Experts of a small language model.
Size: 8 layers, width 256, vocabulary 19284, 78.1M parameters.
Experts: 64 experts in each of 7 layers, 160 SwiGLU neurons an expert, a sigmoid router.
Training: a variant of Adam for the experts, 4674 steps.
Below are experts of layer 5 (counted from 0) of a mixture-of-experts language model. Rows are named router (the router's row for the expert), gate (a neuron's input weights, with its number), up (a neuron's input weights, with its number), down (a neuron's output weights, with its number) and show model dimensions 160-191. Each number is 50 + 15 x the weight over its row's rms, rounded and kept within 0 to 99.
After each expert's rows: "comes before" lists some tokens at least twice as common just after its tokens as in all text. This comes from a sample of Wikipedia text that the model never trained on. Tokens count by the router's weight.

# expert 12
router:66 77 43 54 62 64 46 41 43 44 52 57 46 24 53 41 18 34 32 49 65 36 20 74 54 68 54 62 34 35 41 47
gate0:53 47 42 59 35 65 46 39 44 77 42 57 64 38 59 51 36 63 51 61 61 49 62 38 26 27 42 54 52 69 46 51
up0:43 41 75 45 64 45 38 64 50 24 16 48 48 53 55 75 69 46 69 52 51 40 56 39 59 69 50 49 73 30 30 45
down0:54 73 42 38 35 44 45 77 57 41 68 76 01 40 53 29 47 64 90 58 47 54 62 36 63 57 40 55 60 61 40 69
gate1:52 47 56 42 72 20 61 57 53 53 54 32 44 67 46 52 59 69 34 41 51 57 44 50 90 39 48 61 47 75 54 24
up1:54 51 47 22 63 48 61 85 60 62 81 28 59 93 52 48 58 52 48 31 43 44 03 61 67 48 61 71 58 42 74 56
down1:51 25 78 20 68 75 96 51 69 62 45 45 53 80 48 46 64 45 85 60 59 52 54 63 81 63 62 47 34 56 46 53
gate2:71 63 55 36 49 75 49 51 72 71 27 50 39 54 35 52 47 65 51 52 62 49 47 57 51 48 72 53 16 50 77 40
up2:27 38 35 64 44 53 59 51 24 44 40 41 90 55 61 52 82 23 70 68 57 65 77 33 52 75 20 36 69 57 32 28
down2:50 42 51 44 46 63 46 38 53 64 29 35 44 30 50 60 54 58 51 40 72 34 51 29 40 39 43 29 55 40 86 59
gate3:53 41 53 71 57 69 43 62 57 60 33 53 72 58 49 52 41 34 50 63 49 65 37 73 38 41 57 73 44 83 83 34
up3:76 34 55 35 70 39 79 77 61 51 68 36 45 63 80 53 43 31 61 23 48 40 56 52 80 49 76 21 52 49 49 57
down3:61 42 52 64 62 54 57 45 69 54 62 51 37 61 35 42 33 52 56 48 42 36 35 74 53 39 40 50 32 37 23 28
comes before: "1", "0", "\n", "2", "3", "4"

# expert 53
router:32 80 52 49 58 47 53 34 52 35 40 36 42 32 50 86 46 56 45 55 64 49 53 68 64 56 57 79 46 30 36 40
gate0:55 60 48 49 27 64 55 53 23 66 36 53 57 69 61 72 53 67 45 47 33 39 41 72 39 39 40 53 48 55 48 50
up0:70 45 76 76 65 30 46 48 51 53 27 57 34 36 48 45 60 48 72 51 59 62 36 32 73 91 64 38 89 67 34 32
down0:53 37 57 51 33 42 56 34 32 53 42 43 36 53 09 85 64 37 37 63 93 57 56 22 69 52 58 68 48 59 60 56
gate1:73 44 41 12 56 65 43 27 46 36 36 73 55 52 34 49 56 46 44 53 59 60 68 49 50 54 55 38 70 52 05 48
up1:66 44 51 41 47 48 38 66 51 42 58 48 69 40 43 66 74 42 49 44 55 55 67 17 57 71 37 45 43 52 31 64
down1:52 44 53 52 59 44 65 39 69 36 47 08 41 54 59 69 69 49 38 50 74 77 50 44 50 52 36 63 43 26 75 42
gate2:35 47 37 44 56 55 53 39 47 12 54 52 43 36 37 78 59 54 52 40 56 40 44 56 83 50 51 57 46 60 31 58
up2:50 80 41 41 56 51 65 67 34 29 62 57 29 50 55 61 83 44 70 80 21 56 76 70 43 44 71 61 65 50 51 67
down2:51 54 33 44 77 65 47 44 50 56 18 60 56 25 63 53 53 47 59 68 44 39 23 51 49 53 81 44 41 72 85 49
gate3:39 68 32 70 38 53 41 68 73 52 49 50 29 33 69 52 58 38 51 49 68 31 50 75 69 54 07 78 51 50 57 44
up3:65 46 48 75 66 13 46 54 58 68 64 49 57 46 47 29 49 62 40 51 61 40 63 44 42 70 28 59 55 57 68 61
down3:57 39 73 65 21 42 27 47 46 62 58 41 57 77 79 31 51 35 47 61 42 33 69 58 51 76 38 58 46 05 51 39
comes before: "\n", ".", " |", " | ", ",", " and"

# expert 26
router:46 43 43 42 53 71 55 46 57 45 59 54 45 10 45 61 59 56 45 33 49 41 16 67 72 71 36 60 52 38 73 52
gate0:60 62 42 46 67 29 42 34 71 37 44 26 53 56 70 57 30 43 70 56 59 30 57 66 28 38 61 61 65 58 39 58
up0:49 34 43 34 32 56 36 51 68 64 61 52 49 84 76 48 78 44 98 59 55 45 37 63 50 49 43 55 40 58 48 56
down0:59 47 41 60 46 45 49 53 55 46 39 38 71 34 50 60 36 77 39 54 42 50 55 50 54 57 58 33 54 62 33 95
gate1:51 71 63 49 28 59 41 44 49 40 25 40 64 31 25 58 44 53 89 39 49 51 46 95 44 75 61 45 53 32 31 27
up1:53 44 72 43 48 22 43 29 67 43 37 66 61 63 63 52 60 54 45 71 33 59 53 17 43 33 60 27 37 46 51 34
down1:73 47 55 63 55 60 46 18 47 47 57 46 60 35 42 75 46 44 59 56 60 74 67 32 83 78 43 33 10 53 63 36
gate2:47 46 72 59 46 54 64 38 36 68 60 27 63 38 83 52 17 23 39 52 46 46 46 52 70 24 62 72 51 34 62 42
up2:45 47 33 39 44 76 75 38 35 47 39 42 57 48 41 41 31 37 75 41 39 39 64 66 35 47 55 83 59 45 50 48
down2:39 35 59 54 52 57 63 58 68 87 69 44 57 33 45 54 40 29 58 71 69 73 53 34 55 52 60 43 45 35 47 28
gate3:65 44 70 69 44 35 67 34 57 50 60 33 39 48 60 69 69 44 58 39 45 54 54 17 34 54 46 41 51 53 45 71
up3:68 66 71 60 29 72 54 66 46 55 42 36 25 40 31 46 40 53 40 48 71 57 66 89 33 44 59 55 67 45 27 68
down3:42 28 51 35 46 37 45 54 69 61 60 49 23 48 50 81 41 75 54 65 70 26 79 64 56 54 43 74 45 63 30 58
comes before: "\n", "\n\n", ": ", ":", "3", " |  |  | "

# expert 16
router:59 83 38 48 49 57 60 27 52 39 64 37 54 32 28 61 69 26 24 78 63 33 49 47 45 43 60 27 20 64 29 72
gate0:40 42 52 52 41 56 42 44 50 41 72 49 35 53 80 65 42 60 49 48 51 36 52 30 74 58 69 35 48 56 50 52
up0:44 49 55 32 33 37 29 45 75 65 61 46 64 56 58 57 28 32 53 51 62 30 46 34 54 46 64 38 46 56 42 75
down0:44 44 59 46 69 36 40 29 33 59 36 42 53 21 20 33 63 40 37 65 51 74 53 46 57 45 61 29 26 55 23 67
gate1:63 25 55 88 21 29 51 54 31 66 66 58 48 80 44 57 61 58 65 28 32 58 39 50 21 50 33 52 47 59 61 28
up1:50 57 46 46 32 73 51 61 53 46 88 64 57 37 67 57 15 62 33 48 50 35 38 11 65 47 42 58 54 42 59 50
down1:59 52 60 74 52 60 52 46 31 57 32 63 46 59 60 48 54 41 46 56 46 06 33 51 73 59 47 31 25 31 61 48
gate2:59 49 49 44 47 87 57 66 67 38 58 60 69 49 26 31 46 41 63 60 60 38 91 51 31 44 36 64 52 65 48 83
up2:38 38 52 49 65 68 68 50 35 36 61 41 55 34 52 39 57 38 15 65 45 39 52 32 72 53 78 45 50 47 24 52
down2:48 65 56 61 30 70 14 50 35 34 55 49 45 83 69 50 67 69 48 52 45 39 49 65 30 65 55 33 61 33 59 36
gate3:40 30 71 54 51 38 40 43 35 74 47 63 39 44 65 30 37 51 51 43 51 70 53 58 34 49 30 58 49 15 67 58
up3:46 60 61 82 24 40 58 55 82 54 33 54 66 71 51 61 31 57 53 64 55 60 37 53 38 65 63 31 34 43 43 43
down3:50 63 27 31 25 51 64 57 49 64 55 44 44 61 70 74 51 52 54 37 44 64 68 82 62 47 69 70 83 25 50 49
comes before: ".", "–", ",", " | ", ":", "; "

# expert 48
router:37 58 32 79 64 30 64 52 36 44 58 45 56 56 49 66 39 30 44 62 87 19 27 53 53 28 66 58 50 54 59 47
gate0:53 53 65 40 39 49 32 53 51 84 54 53 39 63 51 51 88 36 48 38 53 46 41 52 28 57 43 29 44 55 43 59
up0:55 45 34 48 59 36 38 29 53 37 52 59 58 56 43 32 48 68 43 54 34 79 94 54 29 51 76 50 54 22 72 28
down0:44 55 46 61 47 71 69 48 28 53 66 59 56 77 53 90 30 48 44 53 62 24 50 50 37 63 47 54 49 45 45 53
gate1:68 66 47 61 65 20 54 26 37 26 61 46 37 55 54 48 65 71 60 64 51 53 68 28 57 44 53 22 45 51 35 33
up1:44 61 28 63 59 32 50 40 37 15 57 45 72 70 45 77 43 41 72 87 73 26 41 40 64 56 49 43 43 61 49 43
down1:49 68 47 52 48 58 47 46 50 36 51 17 48 39 80 42 28 57 39 62 62 54 23 58 61 74 28 33 73 41 35 44
gate2:62 51 39 63 73 46 37 39 38 49 50 37 30 33 47 67 49 72 24 50 19 60 72 32 24 63 35 56 50 61 44 60
up2:57 57 41 29 74 22 48 65 47 34 56 64 41 42 52 43 44 76 55 33 34 80 56 54 52 47 50 68 93 68 07 65
down2:65 49 54 36 61 51 63 53 25 24 46 16 50 76 20 51 53 32 38 43 27 63 52 59 78 56 41 67 14 40 63 77
gate3:40 56 42 40 47 49 44 52 49 39 41 37 48 43 13 33 31 63 47 75 69 53 72 70 40 51 74 47 51 74 23 59
up3:24 46 41 42 39 48 38 51 70 43 36 69 56 54 45 45 47 47 72 41 75 47 50 62 57 53 69 52 58 15 48 33
down3:60 33 56 43 77 55 50 27 61 45 51 42 34 71 75 51 68 44 43 40 67 43 41 45 43 41 53 58 28 47 37 29
comes before: " of", " of the", " and", "==", " ==", "."

# expert 55
router:35 69 24 46 57 65 81 14 49 43 72 64 41 32 49 51 40 60 29 35 46 34 57 76 69 47 42 51 50 24 30 45
gate0:48 47 29 71 53 34 36 54 53 47 46 60 52 61 22 43 63 72 38 63 44 46 69 69 51 47 43 50 42 53 51 24
up0:52 46 60 70 57 42 77 52 59 32 35 71 49 36 43 41 50 42 35 64 46 31 70 69 50 41 28 40 29 74 70 18
down0:39 36 51 67 64 43 68 82 64 57 38 36 46 35 50 67 37 27 11 38 53 57 68 52 23 45 61 57 67 58 56 41
gate1:57 26 27 52 57 43 57 71 52 73 60 35 25 67 35 32 57 48 68 42 35 63 40 41 50 78 41 89 68 44 47 13
up1:69 42 66 67 45 59 52 33 43 41 45 36 55 54 32 58 61 35 57 41 41 39 54 52 32 56 73 47 71 38 48 58
down1:37 48 33 48 52 79 36 12 51 22 50 50 71 46 47 83 51 22 54 52 29 50 52 58 62 39 70 32 49 58 58 57
gate2:38 70 57 38 31 73 54 64 84 49 61 54 63 44 72 41 33 52 32 35 70 23 29 67 49 75 44 84 57 38 89 44
up2:41 32 29 40 50 61 64 38 71 50 36 42 60 91 26 53 35 50 57 45 27 33 70 82 41 47 44 75 57 25 44 62
down2:43 43 57 30 72 44 64 62 54 32 46 55 50 50 45 67 51 40 08 67 39 51 69 57 41 54 47 33 36 50 43 73
gate3:69 66 57 58 42 18 55 44 60 35 35 60 77 65 79 44 57 36 45 43 59 37 31 45 60 25 42 68 46 31 63 46
up3:48 90 53 49 54 76 43 43 67 43 70 58 42 46 65 64 58 49 43 43 36 62 60 67 66 53 29 70 64 30 16 63
down3:31 36 62 32 64 61 66 37 96 81 63 40 58 61 43 54 48 50 47 43 20 76 44 45 63 40 61 55 68 24 60 23
comes before: "\n\n", "\n", " The", " He", " | — |", " In "

# expert 58
router:39 83 44 64 35 53 46 57 66 48 69 56 54 13 39 71 62 56 44 50 45 30 36 25 61 20 45 73 28 54 49 46
gate0:76 62 65 49 48 47 49 46 57 51 43 84 58 26 56 60 73 62 38 35 52 38 56 76 45 44 82 38 47 81 43 48
up0:38 52 48 41 42 31 40 51 47 11 42 27 64 21 50 61 71 58 46 51 53 54 59 68 73 74 82 37 61 73 60 71
down0:20 41 29 37 53 19 28 48 58 32 50 49 58 58 49 45 44 21 22 52 45 73 38 75 39 34 42 33 24 51 45 69
gate1:61 46 44 46 75 41 47 43 64 90 32 43 48 64 50 45 49 59 55 46 66 53 34 57 35 46 48 41 32 11 61 22
up1:42 59 53 29 68 56 59 39 50 43 52 57 56 51 65 53 52 30 59 45 48 47 08 72 67 35 40 54 64 43 60 51
down1:54 53 24 21 81 74 50 52 57 73 68 72 56 46 51 52 41 09 33 54 66 65 52 46 18 37 45 53 38 51 62 39
gate2:44 68 63 45 31 36 43 47 59 71 60 26 80 28 54 34 48 57 48 62 40 28 70 35 46 32 67 46 51 85 40 48
up2:44 35 62 63 41 26 63 40 21 35 43 43 46 84 47 49 51 36 99 52 37 52 47 45 43 22 55 47 00 29 25 40
down2:67 14 52 46 51 38 54 52 33 22 87 56 42 65 40 38 31 52 56 43 18 57 51 54 42 58 53 39 31 73 54 44
gate3:47 48 56 48 70 68 50 65 41 57 62 29 54 49 46 51 56 01 61 49 50 56 30 49 63 54 33 72 49 39 49 28
up3:37 44 48 48 40 59 50 61 38 26 62 59 67 48 54 86 47 43 44 34 62 74 68 48 71 43 25 45 59 32 32 29
down3:31 67 58 53 80 60 50 66 49 40 44 56 68 37 54 51 59 45 62 53 50 29 32 41 75 39 49 64 49 53 57 41
comes before: "1", "2", " December ", "20", " ", " February "

# expert 41
router:47 46 59 53 43 59 54 33 45 48 31 62 63 37 26 54 54 60 54 60 39 55 62 55 78 35 44 28 48 53 34 48
gate0:59 40 31 61 41 48 29 38 35 68 49 61 52 42 42 62 64 45 42 47 45 58 55 63 23 35 53 39 46 59 43 52
up0:31 42 22 50 42 48 62 31 29 76 48 61 61 53 27 60 68 52 64 46 45 58 59 62 41 48 54 26 65 69 37 39
down0:93 66 33 37 39 44 57 65 68 66 28 49 67 64 50 66 62 61 52 54 75 73 71 52 66 42 60 21 44 51 30 44
gate1:56 37 79 64 32 45 67 32 52 36 52 22 50 39 79 73 44 58 48 35 48 32 25 43 56 83 73 46 68 50 69 77
up1:42 62 80 52 56 51 54 32 46 28 67 49 46 38 69 31 20 40 29 53 33 46 23 55 51 71 68 28 54 55 57 45
down1:51 63 46 71 45 46 59 40 52 60 38 65 43 47 45 29 45 60 47 50 73 46 50 52 43 37 44 60 65 44 70 61
gate2:32 44 26 42 88 55 22 24 58 79 29 21 55 52 55 49 48 27 48 32 63 44 44 47 40 42 69 51 44 53 71 51
up2:51 34 54 54 69 32 30 26 51 74 49 46 55 67 58 76 50 24 54 30 66 47 57 32 27 52 72 67 60 42 51 50
down2:46 43 59 46 77 63 51 28 68 46 20 60 61 48 25 77 34 38 40 47 26 80 45 53 22 55 57 49 71 77 44 53
gate3:38 52 46 68 83 40 47 60 36 65 65 53 49 22 58 76 54 47 00 53 57 45 53 56 68 52 29 33 59 65 51 71
up3:70 66 63 53 48 65 49 54 55 39 73 49 41 59 67 56 75 36 57 73 43 42 67 46 56 50 69 44 48 62 44 56
down3:68 63 43 08 39 39 40 69 38 23 52 24 43 53 47 57 38 45 65 35 55 45 36 46 48 47 45 49 34 17 46 60
comes before: "\n\n", " The", "The", " He", " In ", "=="

# expert 52
router:52 61 31 29 58 59 63 58 41 38 57 43 53 14 54 76 42 48 25 45 84 38 52 52 86 51 73 58 60 42 75 71
gate0:47 47 63 53 51 43 61 32 59 45 43 79 60 56 47 59 59 43 65 41 57 37 32 50 67 63 34 37 54 59 37 42
up0:68 47 79 62 68 58 43 42 53 47 41 74 43 44 48 40 37 51 45 58 44 47 82 49 46 18 62 78 46 55 42 41
down0:49 52 57 52 71 30 40 43 65 05 45 53 56 42 50 62 39 33 40 47 68 76 62 49 36 37 37 37 55 23 48 63
gate1:22 62 72 58 50 48 43 49 45 59 43 51 47 41 14 88 46 27 58 60 62 44 45 48 51 44 61 40 47 60 43 41
up1:53 39 46 58 73 49 41 48 41 49 54 38 75 54 79 48 65 97 37 38 64 60 40 70 66 41 53 65 32 56 29 59
down1:63 36 50 99 44 55 49 49 24 61 23 66 46 48 62 47 47 31 42 46 43 58 46 77 34 49 43 61 73 47 36 51
gate2:72 57 59 71 76 36 25 57 45 37 94 47 43 51 53 58 49 43 33 74 50 47 33 21 62 24 40 61 48 42 64 63
up2:61 47 66 60 62 40 61 43 51 53 36 59 66 69 33 63 43 66 73 40 16 59 78 47 33 74 54 48 29 45 50 63
down2:43 27 41 34 29 42 41 84 72 43 43 60 23 61 63 74 56 58 46 82 41 47 51 89 46 68 70 60 53 56 32 61
gate3:67 66 60 60 32 42 56 40 46 28 33 58 49 18 52 59 36 42 50 59 61 55 56 66 53 31 60 36 54 75 41 42
up3:32 64 54 44 39 46 56 54 65 46 38 35 59 65 41 60 58 36 38 45 56 44 19 40 68 38 51 35 40 66 75 51
down3:57 55 66 63 23 44 55 33 66 58 88 54 49 87 62 17 62 54 57 28 41 46 43 21 45 44 58 30 55 67 13 62
comes before: "\n", "-", "′", ":", "2", ": "

# expert 25
router:36 65 10 35 62 56 57 39 71 53 70 66 46 50 38 61 54 52 44 47 62 15 46 68 43 58 58 49 28 41 56 41
gate0:45 57 24 68 66 45 55 47 74 78 61 51 59 49 46 53 47 27 47 47 49 66 30 93 33 63 66 78 52 31 61 55
up0:61 53 65 56 21 49 41 47 28 42 45 71 43 26 64 71 45 56 53 58 69 43 69 34 68 22 32 55 56 63 39 34
down0:45 50 20 47 38 32 71 25 52 44 54 43 44 58 45 77 42 45 25 30 49 33 50 79 47 52 50 65 54 47 53 86
gate1:49 59 57 73 35 65 25 26 35 39 25 45 18 25 34 80 44 58 54 71 86 70 62 33 56 10 41 47 55 49 75 62
up1:45 63 70 33 59 48 62 78 62 74 50 54 64 85 75 46 50 58 58 61 35 48 80 45 64 29 54 30 39 25 39 50
down1:53 83 43 40 50 52 38 39 51 54 48 56 61 62 27 91 64 27 37 37 80 42 49 65 68 24 46 32 51 45 52 43
gate2:45 55 53 49 49 81 35 29 56 80 70 64 66 52 69 65 42 47 40 59 64 59 53 58 21 42 34 37 43 40 23 38
up2:72 63 48 56 53 26 55 51 39 29 39 53 54 60 37 56 63 44 48 56 33 61 64 00 63 56 70 42 30 75 84 86
down2:42 18 23 53 73 55 58 76 36 43 69 48 46 27 35 64 52 48 78 43 62 33 65 52 69 37 44 57 37 64 46 43
gate3:39 65 45 60 49 47 43 62 51 64 38 61 32 53 58 51 25 47 48 47 70 48 58 65 52 71 39 62 52 75 23 54
up3:18 55 54 36 43 69 35 35 74 13 59 63 36 42 51 57 63 41 41 41 51 46 28 55 38 25 47 71 63 41 26 40
down3:56 58 35 65 69 49 58 86 41 57 35 42 62 75 81 42 48 52 61 45 62 67 54 20 33 79 48 52 62 56 47 57
comes before: "1", "2", "0", "3", "4", "6"

# expert 46
router:51 72 37 37 57 57 44 52 70 49 42 52 31 20 52 52 46 52 48 37 63 48 41 54 40 58 54 42 57 38 21 54
gate0:76 79 62 44 41 77 46 47 58 55 69 64 56 78 36 71 42 48 61 41 46 26 39 54 36 41 32 40 71 35 26 40
up0:57 46 54 61 58 54 36 80 48 56 37 48 18 44 59 81 50 49 60 42 46 50 48 61 49 43 51 65 56 46 75 49
down0:50 53 31 27 58 43 46 75 63 71 41 43 42 62 59 32 38 20 52 44 76 63 72 40 58 68 70 65 52 55 43 67
gate1:67 42 51 69 29 37 35 41 42 73 52 49 41 75 44 59 44 71 51 67 67 30 64 72 18 56 50 38 32 46 65 60
up1:43 33 64 53 61 46 48 34 33 49 56 11 50 30 61 47 54 66 48 59 78 74 60 74 61 79 56 63 50 43 24 25
down1:61 41 55 41 37 72 54 61 25 56 58 56 50 38 23 22 45 29 42 80 37 25 53 34 38 36 55 50 56 68 34 46
gate2:42 48 58 64 53 31 69 38 82 10 45 68 57 31 51 54 44 63 56 36 43 43 70 30 51 43 41 79 81 56 52 59
up2:49 67 44 48 37 43 24 75 87 62 55 46 43 16 43 43 69 34 69 44 48 46 37 54 66 40 29 59 29 56 57 60
down2:46 40 56 23 24 25 73 38 52 39 48 45 29 52 22 76 47 19 55 55 52 41 18 57 69 29 73 53 53 46 59 36
gate3:54 55 55 68 30 37 43 46 39 54 37 84 81 75 50 74 62 45 26 52 37 37 32 54 58 25 46 50 45 48 45 68
up3:35 74 41 59 45 64 66 56 39 46 18 38 71 75 36 54 73 55 59 54 43 34 60 65 52 62 46 84 59 46 45 72
down3:65 54 28 50 47 44 40 40 67 68 48 65 62 87 59 34 58 37 58 55 64 47 60 45 55 65 69 37 33 26 54 11
comes before: " | ", " |", "–", ".", ")", " ("

# expert 4
router:40 69 27 48 62 35 61 68 57 36 52 66 63 40 50 57 32 32 35 30 51 42 53 68 54 70 49 65 49 33 55 89
gate0:80 51 64 51 29 40 32 52 32 88 60 33 61 10 88 47 42 56 65 36 65 76 55 57 59 55 53 56 69 19 50 36
up0:61 44 57 47 50 88 58 35 54 35 66 73 26 39 32 36 37 72 55 54 48 59 60 57 84 30 41 57 42 58 60 44
down0:33 56 57 66 51 53 60 60 39 35 57 61 45 50 57 44 32 56 37 59 38 32 51 64 43 45 46 50 64 28 53 53
gate1:35 69 33 41 72 50 62 54 51 38 42 43 56 33 48 66 28 58 25 52 53 53 49 58 51 78 71 48 52 50 23 42
up1:48 40 48 49 85 77 58 59 71 62 60 66 68 80 51 71 40 53 50 68 55 50 60 28 35 48 53 78 53 46 36 43
down1:35 49 49 26 60 60 44 30 50 26 46 74 58 43 73 41 40 38 32 62 36 63 31 80 43 54 59 50 76 48 43 55
gate2:51 59 35 64 18 46 59 48 14 59 62 34 68 52 37 72 72 57 46 48 41 59 37 57 31 59 56 56 24 50 42 40
up2:48 29 55 36 76 45 59 41 78 23 41 50 48 43 68 38 40 54 70 38 50 34 59 54 51 50 32 70 68 55 51 27
down2:38 54 65 47 60 71 50 32 45 32 19 44 37 61 41 20 46 47 34 37 55 68 36 53 71 34 13 89 50 53 34 32
gate3:59 75 37 38 63 42 60 72 66 41 49 69 58 44 43 47 71 64 51 41 54 34 35 44 72 39 62 65 25 58 84 66
up3:27 28 84 74 47 62 64 40 30 54 35 37 36 46 59 54 67 35 54 58 45 39 54 53 32 69 59 45 52 35 22 08
down3:70 50 22 42 54 19 57 30 15 63 57 53 36 36 48 50 31 62 35 55 63 35 56 37 51 38 60 44 28 55 47 53
comes before: "0", "2", "1", "5", "000", "3"

# expert 24
router:40 79 56 43 45 50 56 30 69 52 70 57 56 31 68 55 51 51 30 45 79 38 34 65 76 35 53 62 65 47 31 36
gate0:31 53 62 48 27 61 53 55 69 68 72 36 52 57 87 68 58 52 60 59 61 39 41 61 50 50 47 59 51 53 73 48
up0:30 35 58 35 28 73 70 60 87 87 44 49 61 30 70 50 70 47 64 30 71 39 45 20 60 80 75 62 64 52 68 50
down0:38 73 93 40 51 42 52 36 39 24 19 45 81 55 37 49 33 69 46 40 71 42 50 97 46 44 64 28 59 46 32 42
gate1:73 65 65 38 61 53 55 60 57 72 56 62 51 57 61 12 46 63 49 62 75 49 71 70 59 32 44 69 63 56 52 26
up1:57 60 49 34 56 51 62 63 26 72 57 43 45 70 61 19 38 64 75 31 77 55 49 68 42 59 24 69 57 41 41 15
down1:55 33 65 29 60 43 14 41 61 35 42 61 52 23 71 45 62 69 44 38 53 47 35 46 61 19 39 42 73 46 36 49
gate2:43 29 56 58 34 24 38 55 53 41 62 60 78 49 79 46 55 82 69 51 46 84 56 31 67 52 42 42 61 56 74 35
up2:64 18 14 26 62 49 37 69 69 44 33 45 67 53 48 63 61 32 47 60 55 68 30 55 40 34 51 63 55 20 60 56
down2:25 63 67 38 49 32 67 58 33 54 32 64 56 24 39 77 39 34 35 47 59 60 27 53 42 26 54 56 46 46 69 32
gate3:13 35 59 46 13 30 57 42 61 68 38 67 34 72 39 43 34 47 64 22 64 44 61 64 36 60 39 60 55 03 25 65
up3:44 53 42 47 73 66 20 33 61 63 56 15 35 52 28 65 32 52 55 53 51 48 68 30 56 53 37 64 45 58 46 37
down3:58 63 48 62 55 57 28 59 31 63 43 41 24 66 16 50 24 51 48 66 53 78 38 67 71 62 59 58 36 35 45 23
comes before: "\n", "\n\n", "-", "- ", "  -", "- S"

# expert 56
router:54 78 53 48 67 52 66 50 52 69 44 58 40 31 37 62 47 42 42 74 55 22 60 74 41 67 66 63 27 42 51 42
gate0:68 40 77 87 25 44 64 42 35 43 73 52 49 63 55 54 42 35 34 46 55 48 66 46 61 51 55 59 50 43 48 29
up0:80 39 49 59 47 28 40 58 51 37 62 39 99 42 63 52 64 56 49 31 51 72 54 48 53 42 32 51 57 44 46 47
down0:35 35 48 49 70 49 45 42 40 66 72 40 46 63 12 39 75 66 54 73 45 75 56 29 55 43 77 66 60 60 56 21
gate1:46 59 66 60 38 61 43 61 72 41 21 59 55 66 71 24 55 39 40 39 58 84 86 75 36 34 43 77 58 45 29 52
up1:75 53 36 55 65 65 79 41 41 57 54 39 57 27 53 49 58 58 50 47 50 57 19 36 62 69 36 34 37 57 53 50
down1:58 56 46 43 43 58 66 60 65 50 52 63 34 40 43 37 48 43 56 21 62 56 57 85 42 36 60 57 59 19 75 64
gate2:18 51 46 51 59 24 33 34 40 55 64 77 65 61 74 63 74 32 96 02 60 80 51 58 60 94 57 43 72 33 63 26
up2:65 54 59 37 62 75 43 35 71 39 39 32 54 71 68 40 55 59 56 63 65 28 46 41 39 69 35 53 57 57 25 53
down2:46 61 66 18 34 33 58 49 62 67 61 42 50 56 32 30 34 58 47 46 79 39 48 28 48 54 40 34 66 54 45 55
gate3:41 49 42 46 43 37 38 47 36 68 55 55 66 86 45 44 59 56 60 27 34 79 40 41 49 50 52 40 61 65 50 33
up3:48 55 45 56 16 45 48 66 68 50 81 60 49 62 44 53 51 62 74 31 34 72 29 29 61 53 45 29 33 50 63 65
down3:33 55 67 38 75 71 30 48 66 63 68 55 43 42 51 37 28 37 46 70 50 63 32 45 47 66 36 49 49 38 37 41
comes before: " | ", ", ", " |", "–", ".", "; "

# expert 5
router:68 55 76 75 54 61 41 40 32 58 40 39 46 32 59 71 42 45 60 46 77 35 53 78 51 62 57 52 22 36 45 54
gate0:74 59 53 47 31 38 75 30 67 38 56 32 47 64 32 49 38 42 48 36 43 57 69 45 53 66 58 39 46 54 47 22
up0:68 67 66 49 18 57 41 50 52 51 53 30 25 40 78 45 33 20 62 37 51 64 84 42 67 56 40 41 32 60 36 21
down0:64 55 44 64 51 51 61 24 47 39 35 54 42 53 36 49 49 24 35 79 47 61 65 59 61 61 71 52 67 29 45 28
gate1:50 43 33 63 47 75 32 51 19 53 53 61 32 52 67 23 53 43 51 54 50 34 21 69 63 33 43 39 39 57 70 32
up1:66 54 49 55 78 44 36 53 61 34 71 84 55 57 35 49 46 72 57 42 41 73 27 35 25 52 42 49 53 62 60 29
down1:71 53 64 52 49 46 79 29 53 57 40 58 67 62 54 33 65 50 62 58 53 66 53 36 53 05 34 43 63 41 40 34
gate2:68 36 54 45 39 55 48 51 65 65 52 48 33 42 52 27 26 51 37 36 72 39 47 55 51 52 45 42 59 35 57 56
up2:63 85 49 39 89 55 67 79 76 48 49 29 34 22 51 49 43 27 48 68 69 38 41 47 89 71 56 53 83 51 60 51
down2:55 36 38 67 37 63 58 33 39 44 42 28 56 58 51 67 24 30 45 51 42 37 39 44 59 64 78 50 35 19 35 50
gate3:44 80 62 33 27 56 55 63 52 41 62 73 65 60 34 41 48 31 39 57 68 43 38 64 65 44 45 58 32 45 49 22
up3:60 32 45 45 57 80 55 53 61 68 60 28 48 21 34 45 28 56 35 62 47 71 46 47 60 59 56 41 39 58 47 56
down3:27 27 46 53 24 33 46 53 57 50 41 50 59 19 41 55 51 41 37 62 42 38 44 81 36 61 54 50 31 71 69 90
comes before: " | ", "–", " |", ")", ".", ","